config.yaml
init_std_router: 0.013
beta2: 0.95
seq_len: 1024
dataset: "wikipedia_en"
Below are experts of layer 2 (counted from 0) of a mixture-of-experts language model. Rows are named router (the router's row for the expert) and show model dimensions 0-127. Each number is 200 + 30 x the weight over its row's rms, rounded and kept within 0 to 999.
After each expert's rows: a language model's description of what the expert responds to. This comes from a sample of Wikipedia text that the model never trained on.

# expert 47
router,134,226,199,225,118,199,149,218,204,177,208,179,212,241,210,157,171,203,244,204,227,214,151,223,151,190,213,201,240,180,170,182,227,180,186,219,198,158,198,255,229,203,227,128,238,208,208,201,129,191,177,241,196,197,177,247,172,221,180,158,202,153,214,117,212,203,259,222,185,166,197,220,231,234,203,175,201,204,174,215,250,224,177,224,174,191,192,182,146,209,186,182,153,188,154,203,192,226,153,232,245,210,272,198,199,192,192,252,215,209,214,193,233,211,178,200,225,172,186,183,206,198,149,210,202,203,169,200
What it handles: Table pipes and articles. Pipe separators between table cells, especially beside numbers, plus the articles a and an, and colons.

# expert 40
router,216,131,228,177,188,187,181,147,202,199,184,223,192,231,172,215,189,178,199,228,203,208,186,200,177,237,232,226,216,98,245,178,205,232,207,213,167,217,211,179,208,157,236,208,171,219,166,246,205,186,274,223,230,179,191,244,193,207,235,170,228,223,175,254,171,141,171,147,187,234,190,174,234,216,216,208,155,193,176,239,207,212,200,227,198,210,193,167,197,216,172,197,199,240,199,148,253,186,186,199,190,233,228,174,153,225,158,182,177,194,235,163,163,246,219,190,209,199,212,183,220,190,140,178,262,238,254,243
What it handles: Start of proper names. First piece of a proper noun or foreign name after the, a comma or a pipe, such as Al, de, St, Ber(linale), Lev(i), plus spaces before CJK text.

# expert 60
router,206,193,236,199,211,192,208,228,191,200,177,225,177,208,157,185,198,197,204,245,214,261,209,158,122,230,250,187,255,222,152,222,210,199,196,162,245,198,110,180,190,228,221,124,199,204,204,183,173,183,199,218,204,211,166,154,179,209,237,122,230,181,201,209,176,171,188,151,246,206,215,170,158,210,242,206,191,211,188,208,187,222,142,186,201,257,212,196,175,221,168,179,222,188,168,212,181,229,252,195,217,202,209,191,203,203,179,210,217,199,190,277,142,254,237,217,180,172,167,147,191,228,160,197,214,230,180,191
What it handles: Number digits. Digit tokens in numbers, dates, years like 17|77, and statistics or scores in tables, such as 1, 2, 18, 89.

# expert 49
router,221,205,195,154,149,188,181,163,162,251,203,247,203,193,153,229,170,181,178,221,188,159,192,161,174,255,225,226,216,157,173,197,174,236,172,167,202,234,156,212,288,141,226,170,178,210,206,214,222,207,210,203,238,158,207,263,152,229,212,172,205,264,174,164,194,171,237,203,244,204,192,160,224,191,193,204,180,202,162,220,230,229,218,242,207,191,204,170,166,214,196,172,184,190,188,195,183,217,254,192,216,229,218,190,206,210,192,223,221,300,212,182,166,216,220,194,158,152,225,192,195,212,158,165,218,258,199,197
What it handles: Table cells, dates. Month names, degree signs, closing parentheses and table-cell entries like Decision, Loss, GK, UTC in infoboxes and sports tables.

# expert 34
router,236,177,168,227,161,167,196,198,197,199,195,285,216,176,178,226,190,163,193,203,190,243,178,171,178,224,218,189,206,144,202,186,211,234,152,206,149,177,203,221,202,176,229,179,174,235,123,216,254,196,203,226,227,141,213,181,156,207,229,199,225,168,191,234,166,174,169,161,184,238,187,183,217,213,242,191,143,197,187,213,242,197,203,239,194,233,193,162,197,238,188,182,211,205,133,119,259,205,220,221,153,203,259,182,193,212,181,207,194,233,254,172,184,203,281,198,175,178,219,183,207,188,221,168,223,211,223,211
What it handles: Personal first names. Given names and surname pieces of people, mostly in tables and casts, such as Brian, John, Eric, Maurice, Grosjean.

# expert 38
router,206,203,183,134,145,165,166,141,185,174,190,216,199,203,203,216,173,173,218,234,196,174,171,171,203,195,199,118,203,187,208,243,149,173,185,156,197,216,218,217,196,199,218,225,206,179,217,210,252,212,224,219,251,214,188,200,160,221,255,185,267,182,169,204,187,211,205,252,227,259,199,199,113,206,237,177,196,191,198,273,222,167,216,225,181,228,196,184,171,205,221,215,165,217,157,181,214,210,232,91,190,226,224,201,191,203,187,151,210,229,239,222,181,172,203,181,207,139,179,193,226,197,227,189,218,202,202,180
What it handles: Naming and listing words. Commas in place names and dates such as Barnes, London, plus as in known as, and verbs like called, became, won, including.

# expert 0
router,219,185,156,206,184,168,172,213,173,204,129,212,191,210,204,174,205,186,231,224,233,131,199,187,208,235,197,189,203,209,207,265,198,178,161,153,215,280,193,229,230,164,230,235,224,212,183,217,244,227,226,235,218,201,234,219,205,218,217,195,187,219,157,147,162,165,198,208,196,247,199,143,215,208,266,144,148,224,153,190,207,160,170,200,217,195,227,175,187,216,226,148,199,249,191,219,190,205,153,132,144,235,217,203,205,224,169,200,179,221,203,246,218,229,221,222,176,168,217,192,239,208,149,168,240,227,210,192
What it handles: Verbs and parentheses. Past verbs and participles after was, he, to, such as released, made, won, done, plus opening parentheses, quote marks and dashes.

# expert 41
router,207,158,151,180,164,222,203,193,186,206,168,160,218,202,158,194,197,217,189,203,225,224,180,141,207,199,235,184,229,132,215,192,175,252,201,200,196,194,176,191,205,134,237,175,207,205,218,193,180,221,226,252,203,193,188,213,176,229,244,199,203,179,206,204,200,159,182,159,216,217,222,178,184,232,243,209,135,209,177,215,210,212,197,212,208,203,198,171,170,201,151,217,119,227,155,146,275,251,186,182,217,222,238,196,186,220,173,122,197,223,247,196,177,210,224,221,233,194,199,202,191,195,164,141,270,252,258,237
What it handles: Name-initial capitals. Capital letters or capitalized first pieces starting names and titles, often in tables or lists, such as D, K, Kar, Bra.

# expert 61
router,116,160,177,164,179,160,186,190,183,259,167,269,227,175,167,213,176,163,175,277,206,247,183,158,210,249,221,215,209,131,186,208,197,260,173,211,195,255,197,196,218,184,241,243,218,225,174,215,229,228,220,226,199,163,199,225,193,247,196,188,221,192,185,173,173,163,202,172,207,206,146,185,165,225,219,209,144,221,166,215,218,229,189,232,205,190,198,212,195,234,160,181,193,207,184,142,230,275,175,164,214,197,244,175,172,235,176,190,182,222,216,199,148,212,197,201,157,214,201,201,214,232,172,185,211,161,185,219
What it handles: Words inside names. Words within titles and proper names, such as Night, Park, River, Road, Street, May, Living, in album titles, places and organizations.

# expert 33
router,175,192,232,205,238,181,202,193,167,212,178,196,192,205,164,193,180,198,180,193,200,190,210,174,209,265,192,149,294,205,147,222,203,151,164,157,197,178,165,184,206,181,192,235,164,224,174,224,176,251,172,209,200,165,227,194,179,192,239,182,219,217,222,226,145,139,216,197,250,233,196,208,197,189,261,213,196,233,203,239,230,229,137,217,130,211,186,171,163,205,180,215,190,194,163,210,160,200,271,234,240,223,173,194,208,192,220,181,222,193,164,280,159,222,243,209,242,187,226,160,195,233,184,197,174,236,185,215
What it handles: Digits in numbers. Digit pieces inside years, scores, vote counts and table figures, such as 18-25, 2024–25, 13,000, 2:00.97.

# expert 42
router,216,175,162,195,164,197,150,178,204,219,206,198,218,257,163,212,166,200,242,172,208,168,132,169,215,186,207,252,205,217,234,195,197,156,183,186,151,184,150,194,212,154,212,192,195,198,152,241,226,205,170,232,195,183,237,172,196,235,171,193,185,151,197,184,150,186,213,233,225,192,202,175,166,214,242,225,212,191,221,194,198,198,200,204,231,268,260,190,215,210,193,159,187,125,213,212,220,194,298,125,228,218,224,162,216,198,208,166,218,201,252,241,182,202,201,201,156,248,182,182,217,238,160,210,207,161,200,238
What it handles: Mid-word letter fragments. Single letters and short pieces inside names, species and technical terms, such as m in mm, bi, ab, inn, Ech-in.

# expert 59
router,183,161,174,153,185,197,199,231,189,234,198,203,207,216,150,203,177,181,189,208,189,170,204,107,218,216,238,238,230,195,216,177,179,201,204,205,160,141,189,217,185,119,220,157,162,229,144,255,212,176,226,250,254,161,220,222,204,234,205,195,204,214,175,175,138,146,228,191,215,209,188,180,189,240,216,201,179,206,176,200,233,226,201,204,177,221,270,164,191,256,208,204,135,178,210,213,211,221,236,202,210,216,207,184,175,220,139,197,228,213,237,170,147,210,248,206,160,218,212,150,231,220,163,188,225,171,205,226
What it handles: Non-Latin script pieces. Byte pieces of Bengali, Thai, Devanagari and Arabic script, plus mid-word fragments of foreign names and en dashes in score tables.

# expert 44
router,209,177,211,167,185,186,193,188,176,248,171,244,212,225,195,185,167,197,231,201,219,189,193,151,194,231,217,169,245,193,173,230,175,202,133,160,189,186,168,175,255,129,234,215,188,220,169,211,188,234,189,232,245,155,185,203,147,229,213,192,222,205,187,191,156,152,242,184,233,234,199,179,165,223,246,221,169,272,188,233,239,194,176,233,184,214,198,163,159,239,194,201,192,156,187,196,225,238,215,170,192,231,208,181,189,225,172,197,235,239,215,242,151,244,240,168,162,143,226,168,225,227,144,158,221,228,218,228
What it handles: Years and the. Four-digit years after in, from or months, like 2015, 2021, 1936, other numbers in tables, and some the after prepositions.

# expert 27
router,222,218,156,184,175,171,186,146,197,217,190,214,214,157,147,207,159,184,173,226,245,268,161,149,208,218,238,163,203,163,195,253,209,219,161,209,190,226,188,234,188,194,235,187,166,196,237,203,193,171,238,204,272,191,243,202,238,265,201,145,240,211,175,206,194,177,259,186,248,223,163,206,216,244,211,133,174,211,222,213,231,212,190,209,175,264,210,184,187,202,183,184,181,150,133,198,246,214,179,181,209,209,183,187,154,215,164,150,209,202,182,212,163,219,198,203,161,226,194,177,234,215,226,157,225,229,221,208
What it handles: Row starts and as. Pipes opening a new table row after a line break, plus function words like as, from, between, especially as in known as.

# expert 31
router,214,138,233,170,209,208,188,193,174,200,187,227,194,228,155,167,183,193,195,223,241,187,198,192,146,249,232,176,252,177,194,230,171,220,198,172,177,157,170,180,213,169,237,209,132,218,148,217,165,209,273,248,211,191,192,219,176,212,218,178,223,216,159,154,146,163,210,187,257,208,160,175,208,244,231,148,174,200,170,241,268,215,191,197,152,191,216,196,152,232,181,136,191,184,206,188,229,237,180,189,194,232,210,168,187,258,215,168,218,197,177,241,165,206,235,177,175,206,207,158,216,212,176,189,207,213,245,240
What it handles: Numbers, quotes, brackets. Opening parentheses and quotes, degree-minute marks, and numbers in tables, coordinates and ISBNs, e.g. 978 after ISBN, 13, ′.

# expert 26
router,116,222,169,203,199,170,151,169,178,239,221,202,282,183,206,150,169,180,224,211,225,203,219,199,193,214,253,187,260,180,197,202,223,186,147,143,175,256,166,176,227,198,220,200,156,206,223,221,246,238,221,250,195,167,232,178,180,210,185,227,189,194,166,155,190,157,215,229,236,211,205,168,172,199,235,204,198,202,191,257,234,202,182,219,149,251,209,169,158,208,213,203,180,184,202,217,182,248,199,181,205,223,212,202,150,226,161,222,234,242,159,172,181,201,212,215,244,165,252,213,220,200,153,178,210,175,147,218
What it handles: Closing brackets and percents. Closing parentheses after scientific names or glosses, % after census figures, and in, it, quotes and spaces inside tables.

# expert 15
router,185,170,144,180,180,163,144,243,199,218,167,222,237,191,143,169,198,175,190,182,181,212,161,150,236,181,262,237,196,196,206,178,196,189,169,206,125,139,195,200,191,169,222,187,163,215,179,258,183,228,194,217,195,200,213,209,211,213,189,180,210,193,220,201,133,160,197,191,211,187,175,205,193,232,206,245,180,184,213,161,211,158,168,225,230,224,236,173,213,241,196,118,173,217,143,219,244,212,239,197,202,213,227,211,215,207,194,159,258,212,276,262,197,195,191,172,174,242,266,199,205,210,207,197,207,195,205,243
What it handles: Mid-word name pieces. Consonant-led pieces inside longer names and rare or foreign words, such as Wieg-man, Wik-ip-edia, Botev Pl-ov-div, fl-ak.